Experts of a small language model.
Training: a variant of Muon for the experts, 300M tokens.
Below are experts of layer 7 (counted from 0) of a mixture-of-experts language model. Rows are named router (the router's row for the expert), gate (a neuron's input weights, with its number), up (a neuron's input weights, with its number) and show model dimensions 96-191. Each number is 128 + 32 x the weight over its row's rms, rounded and kept within 0 to 255. Numbers have three digits each.
After each expert's rows: "comes after" lists some tokens at least twice as common just before its tokens as in all text. This comes from a sample of Wikipedia text that the model never trained on. Tokens count by the router's weight.

# expert 2
router:156073100123182162115155118066170148117101112155092115112102076075142163111171158165173102164122141147205130182062091100164147108112094116150119083061131142125109158118204138122193142145113091118149151126131181143137161109159155170080143157119113089110132109160166121131116089098148105136
gate0:177091119177116092050101164152155112171144081094112100163073072073210146191156127115067120181171125112123139172090115147117140129116110180041168109130130142138180101114129184135113164118103153085131080116111132166132058184107181099154112174128091125090123125118174178105100116095094126105
up0:099160125093143127185130163109085140081104136157151131143203121127072103111066125146180136092116122060092127105167064145134176160130178089161101148126093105125116142147104178128176100142128126152126126138121112101146152134106113160084101110122193143228164133153094095149153104164136178142
gate1:130152150104122086107165087151118175083120099079140058104080146085110171164105140122118140160046148142136133126119151126176109132114088116063090168094106109061105125074152115157166130118129105105171106172158133136129122129114119133156104129125162124079108110102138138154157114158149108084
up1:119141119104125123114159044161105223094113112140117040091081132081131160121119089139114140095083124174185163109166161124149132122117073122048114165098116108064080120074146110119211144117077121070172118159148124140127100109104119136142120096112128124089108104103134152159128137114140084076
gate2:110157077162129100121106135146085121073133106154112177162097150138148128117145136137148110113148106136069127089099106111145090120092047128047149116147145171059106090103122150094129150132084114147126051153167121102117085162086112127117145195167142121149152130155109112098087107128121165197
up2:090109071130136139089098156113102078076129102116137169150122181156165128109111114195140181099155123111103170120128119105136114138125011131108148114108101121088076095106134076114136185130080162138144103111155081097109115113102089133112117149163185062156110160145126124120117158168171156195
gate3:124108110167122172158104142141101109126163147154121158123160102098141112153125148176142162119094175107100065143103133174129147097125089073129114143147133078160170183118130090135163108099157114143181064117159136165139139170089134138174124098150152058153150089164078125158100140175123121143
up3:180218154098121138119177131111165148142126103101173080084078126113142142160130124138137160121109076157121213142128139094115108128158176174066132164094128158128080145115088185137172165139093074153105104193104135122111129104141096058101125113129103147114154115125136178119136136103137131151
gate4:135092129123083072143130129128186097160127095158129167142127163132092145103131127104167111156092184141125092126115139079140084096158119134137128218106170149154126096096177146066183103138158079115125107143129110139160096115147106171062073039092115087126104135060156112142144101125143152141
up4:037147143151136171153124090107103219092125138154158194147130110095165133097147135166131148122162156123106154098174138154167147133071089143084090093140098133121150112113100089166126099101120124097138154139101139097153150145111098100118124147162151133151117066155150108100116102100108117079
comes after: "\n", "==", ".", "===", " ==", " ="

# expert 8
router:141168152120096082094130103165144120133140133194139160112166131123136131142131106163118108138114171097132147120163178111140142093092130091147108102055161111170149062123093123144124125183116042122124130144137091107110137150094085116169190105148120151103095117085095080099093077128085134110
gate0:104085154090092129097067080093134136185084157173135159110164109130100122051101117116138141105072064183145074139104135128068089117105119137112156113118097156111057116147178179138147108139101140069179151141155063198094227112096193131129160153118114125127104134134098150113113082138064114176
up0:081105141136142143114085149154151132129122140187125079149118123155168173149073157085133101126100114128123148105090149123095126101066077155156107127126133124104142136171144178054083159068166172119148160170078087183196200146138130143127151182117153142124082165108084081136177173101081124130
gate1:114188147115113177175182148167143118111169119108142114141114130114081133128053075167144146224166116098116133168176174095122182141104170131182134117143133127059159095131141069126098073097125113132107166087103139106136084143153101155133088130141126100136147176133107127123106123133067105079
up1:150214102125133139144191116155139140113123141079105172186129109086154139113079034162153175164138140126123110124168163092136182132120179142137105089087105107094121121147138104129113116143138083095109156059132145133181110143168082146137122126117170111100087143129106140092088106146116117165
gate2:129117076161140176122103118167139133119151160133147132164160114122168102109139122202149096100138128206104103157073174075087121151091143148132126116152132173094081136145128144177144077134133114154145068159165124116154174148120139156119140086104129132178070202172098099177138163141177136172
up2:131155099140086052136160146084120123143119163089052115125142101133132055153127084170120081136099087117042095072091168055098159149093062132190147102174144162108152094126111106098144151131125160146096206086103104155174111112165120087164140057154082113151110114107119102154109093177110102148
gate3:154170134180124116093067109166071171161136081129109145181096131057142098112242158128095066064138184127126147125100173099164142141162147155133140099130098111164180142136158161115116117178134176093175128103133138082188130130134084080109129147130089141118116132093139139116181164102175168116
up3:056115138069125135167184144074149080097086126075120127108129141183126161140059125085128162167108135097130101161165140091123087088096104113098099108126158094126062083114087072135153138068144065125115083143135134156053138130122155123161078142098143133152179120165092097152113097152079135118
gate4:153176146065092144118152042110159116132121086121146095131111122182091105141081152130122123173115185137095139179100101133092059150113121075111137099148129136113145133224059104124127133104144068130141107157136105084198092149175183126132100093133154188161135177131125167103150081155107105124
up4:116154152114108142134145083143135124123086090108084114167107126178121087121111168129150162129180087178127159172165160104155113197151131098082125092113132152087154069133101146124184120145098096111092127131152047092104189145069137157149081180137127161183192120049116208139108090143067151111
comes after: "\n", "-", ":", "|", " (", " /"

# expert 1
router:121135160127112122121180139169152128115070160116151135147179172057111139125154153115099111111165108118131127077139074114128105105117151137144180099125117145168099123156142102114117111088095103175151155138072124117095147149171189131123183131139120185092135130077184177113063088125057118127
gate0:147124156076124123126150103119149110128101081105125159086063134128101139117148146187175202137143115121087069153129109054151117178110120138092139066102127194112114148174168147101172162162115108071148116116139137137101089114138051125075122185182138169095159172156048105148116116109057105163
up0:123140126197140066122143145117179130109138138145169142082170120117129137173082091098134126095104084130089143079138125200122129077158161139133164189154094115098093059074110192098101139155127068138134119145124116124128171111151151102137098135123102105135106123135186116121108147122102164123
gate1:096140146110105133141101189142099093155148135112093153148135136115140096117069122130175154132135156119152167111068148155115137146170089112145103094106155150069089166162154191085111122082084065143063177152171085151170152148170210072126142140122073153124092113146159113145110113115129090129
up1:177172142147074110090147183136119106111181149107193119111085079122111064124160130131105133071148104125122154133077129137128127115127184124100130139145131140136125127142167205089089159132126122093146078144166154125184112186153167123139065088086072095127084080147152126107104094111094100163
gate2:132106164167128146121114099134125164103099167150085118171091152127128152188116115116175092154120205097114164185150147135146160127130143161099139084091076119134128062113180102087109181160137144085162166129107079131136138097140111170171104169130107075178086127139115186091177128095128185198
up2:202139062121143116203131139139118088131145162082136148130129080163110151097100110123140086067139108169165092095084119154193162114091116088148161138157151126153068100182101164160109111132107157142120096125164126212162139142120111156140088081107123146057107194132158102130069158176130096124
gate3:100156133095138155138165159114071064141092063158169095109101182163160108098161111082087110164118135115119125089153150155094205147110146158114078063077112115143130167167129162171101073179104195128134135162123153161059129115158117157094104132081152156109184098086119180110135147115155038133
up3:107139075115156107117088154136152144144178134111101134136113172073082127135091095078115105133139092106117093114111104111121093190121104126144159140098141172091165105195092117100107149122126146123103152112170141095152162120084123131134118106130075211108169139131084159140175111099101132103
gate4:158184148170148158092098154111141118129131147078151141159144112179125110108129162147143161102111126192096101165119112167118090164135134173121154110164176161103118146110106127144116079101190129141115157166134107130096163169161122211127096135092176167137123120120125130134068099089116085151
up4:130035097153063119165169129096089156108144124134162160114070102126131123056141125111158213078116061193117124133147159144142152159098106204100116090143098102149098103093139127144137052134113161148136156152171081094161146126137104163153117113105110136076154068091112183158115104113137130088
comes after: " |", " 0", " 1", ";", " ", " 2"

# expert 0
router:124149110116151110163075116088081174149178112130107117153105112129159128140143114155114089165151135144150124126156165183077148165088175135066115105154108121157169100129112196157189174106059113145096112118093112092174187098130147111102139197129139139158138129174098153158105080057167158172
gate0:135120158084129118124089141117114072130152098097149094164108140112115085074162185134138155123064129144090135110097129102129105128195070104080118152093095142156123139145127109102207178194114159130091108115135128123102101118120135087144119131158199107169130087102109169118109089159128086115
up0:130103121104139114092084151155135087129130117112139095121111091100121077105135127105155118161184087130100104102126143045181118101157129116094106111131075168148174129159107101127081148133117162058146089138132120150122084110054133088130160134124170142136173075071083116136138122145113111084
gate1:189186089128114142107096122100202142141126100169150171121183137101145158132109148096085071156119180111132134215142120155108078164129127131103100143082100179141157156086137098150128155090126092139097118117162134100096108104133145078169106150108147142122156162126132163157125129096129104130
up1:138130088183145155126059113089173128128171062107129153099143142096157136128131055105082080110136131093131092146025130137094149145136116088092112126074079150117099190095113158158133140155096094117088071180165143131127156146139128160156105181138128135153141151117150141169140098105112130113
gate2:093149097116177145141100134122132119136053078095123146164209195166133093136127121130151203184120108096190164121136147129080151116104070145150135166145121106145116182171099155079063143051105095112082127152167096120136088134129189207119095151144090149113095143090140120141111120158119142148
up2:127125106200168138152103154188152169183081085094143220136146150125145117112152130107115149166148097069148086133130131146113126132109075139112160114135113134135092158161083115086101138113113111112062148112140113147066104069055193162084101107125082178143095158081101135175115136087077171115
gate3:134140152126138138095125153098136162090157053094141170090113075164127177157174115175132168165154155161136113126147142147125149106076126084173141153157125151131191133068172099118140179102120150180092044175115124155137139152095151180173152164114143136176140142147123136137126065161111125135
up3:125072098086100124148133125183109084212127119118139091116154146084151076114097140111141118126083075128066159104079116065161109152143146143132107138138132107125096150136053131154141113155134112078171148059146137101157130137147143101128125128134126104066081133109139125139092161113122149126
gate4:189163109089068114204134129102109131097121177145097083128158165147128098126123130125110104086147096051092123093094146103137084145079100111113097157161155148115107140092137107144151088130118098138113198081151119154182094144135135119095122147080080181119130200126161184131097134143141138061
up4:173151126087063145147096158101125126161100154177110116119121151139133129124105116144169055068101115090106146118078158081134099146133107124109102126150130175138084138133173096161139130137165066137074148095174076131126123183153078118116130083093106166132155205152174147119110127119119121066
comes after: " |", "|", " the", "-", " a", " in"

# expert 10
router:128170131097135142198169156122168141093161109152142147070136102116129182117116114162117090120157087162142112087178107125173168163204101099128096185166129101095137135178135115123093117126151193120151085107154134143164053142114059153118118124153130109107127150108098151158099206128116115144
gate0:146128150173121146100140144152108150106138122112145155132080106140117146111093138105165165130170055074151120156178138164117128160148091103096094187113160179049138112122159155163128093094185129160088134122124137141145082137121101117125158093162133161179073113099117111127110082152158122133
up0:110139162169138170110186167172115170086122104135142139137089130113108161086100149125134165051115068026152102115141140162147092156150124113101119115101125141059130096118142151166082104127181156130095174089142114129113134052122129087129061115144147158197122109112132081145099118083127132172
gate1:107159042090146117143092178132097157112112123122125097124213178107118111129139150117123065151175152156164143076100122114158151138114087171122108100126100126100107074111079149169160055136085118092191162105093109142087130133146130176125136105112147174138174143099109154133128120095133099143
up1:094170143147111118106121133153077068145158152130109166132139097107115138105132128098166163112127145112123102191093086176166107052186118123075102103142150167134144130171138126127165061157115151119090096110129089144125165118071127176125159126153115194126140127157158161113129134169191098170
gate2:144146107126123084063167061079091122125101090136119141099090158162163129133114078142158137083127128138128110132114119162156161066124150161146111124096178140136180158118132124180161121085130128114142060175179149143095157110114123119099155122108116103132076100098137084197158101099151115108
up2:202155104157130082046163069102106081159136096170174137103118131158153125104128142124143082060117172148141135156103144179122160087144163111148135091100181137130129156089165133150174120135129135110101115134157115141120138104150111125110182142116105124174128095081148065211155136104136091151
gate3:093102160069089107138108121118117068105155149168127110172087185117132140138123123138131136164131090168100137103051100154211088132068097118084126095101106110118196099154171126158135125062117101060129150108141113091120132155128175119102124094128093130161119120074151152125150149108094157154
up3:143104057093108096116169114081161062095161130150106152156142142164161116189126079155165119069137120164152154131012130063154048145134076077109136116108109144101170099105126117150130142142142116099100101057130149061114104161189171125189093104150148134151127139121154184092136120084157129160
gate4:056157125135139110160120095119171144113151106097163104159127106099117118137171090168120136150143114104153139128143116094157163134113120145111197153165148126138171156152101123154115120152178080144146207133152086169168168106121131069149056057084145121107081127183081108086130185090093115194
up4:184111116099141160142140173125098128118147135162107097080127148058122145139109138149114110173120089123108062124099131135119109180069112082193070142124089074149116110121133172136141165130046129116108161104093111114117102117146136152138118150116163189140098129091140112154118128113087081158
comes after: ",", " was", " to", " he", " it", " is"

# expert 14
router:084161121117103075186112158083098118154101076134158113132075179125105166135138178167103118106133106145123071191108192113174114101137122097131095135121157083101127146119205155135106065087098097129147158098137096102127166182157164131148157140103171152083165104181072139124112152106179117059
gate0:120105104122170177191131079178067088102198150139129103142151139194064040182161077063153117109154072167150137106164097117146101155068103116074176152123148140133137128153097138120158119076106134154115093124146155072112092187174152119136152154158119160112070146110127109147133158162077077134
up0:120147138144096085078136158065157120144023077139095159095129098123162241081115185189079133131126156084108142141136151160089149099163116170167090091177097127097108119097175146122131086186156124149116142089098124204123144089069077146126120153074143135117120143095140158114158109100130152070
gate1:099181166131182147159051159093110130079141100125101155126105098149152094068090146178057126077075105128180096120089116145142117163190148045117093125113122168116116112117181183083181142125091115113142088109101167127091132146161136182097151128090137108148111136102113103149022143173115145132
up1:157105119133092132112221068160124138183089169150145106093123129117125120178155103083205138188186154091106148150191134106116148065057156216161138104163132108144150158122080072157086098145117177100128144169153118118129155124098087069121080170157112158122165097132146122102196109090121135119
gate2:132072122128097105187135096101068168099159104113150127152137077100112138118156157141106020139122129153115135090049150176136143129134117152074103141146156132114141135208141133088075145143081139102116068115126158145084146154101085128158102148065167123084104148173122122094105178125120100111
up2:061081117162110108180067081066089184097169100103170140130105113128100171160128173130110048113160134189135128114123135181159151114085144130132131149136125158087168093221180151098103159101109153103059089099100138131106135172123136093122089138106182163071130153175138079072115184100126119070
gate3:149124114153053102077090178115107128131134080138191185162091123108165106112114195107112112121120154141163077109150137109163109106070148111162138161168165173063138108121130127169076118100052152171164136139119133137169097187120125063071103088106116129105116056164105126169100099122136162088
up3:133090113158027125113067159104140089170108114138139156160117113119130131122123208104124143075119133131109043097117113165126094093125129125147141166127182179107149083136156134201099110087096208146139134128119069133136149179099123086138044132131090119149084078103108104131112106066180167084
gate4:121080122153137144139188119137122129134076182125100170129175127125177134135144123159183120147125144151206113121118111146145145140103101108118076167145212138089135159115119156148123160097111141131075068123092192070122115140152130061105110110081125144148133139133082133160133160165094143122
up4:147157161123190125177106108102146114115168088175136125130130115166088148118121104101065083117104124122102170189103175085083156132112140120175151076151073116130095123137067095049143134157147145109093110106129071152125094115107145146151137119209111156140129153118176145123163125076139096111
comes after: " |", ".", ")", "---|---|---|---|", ").", " ="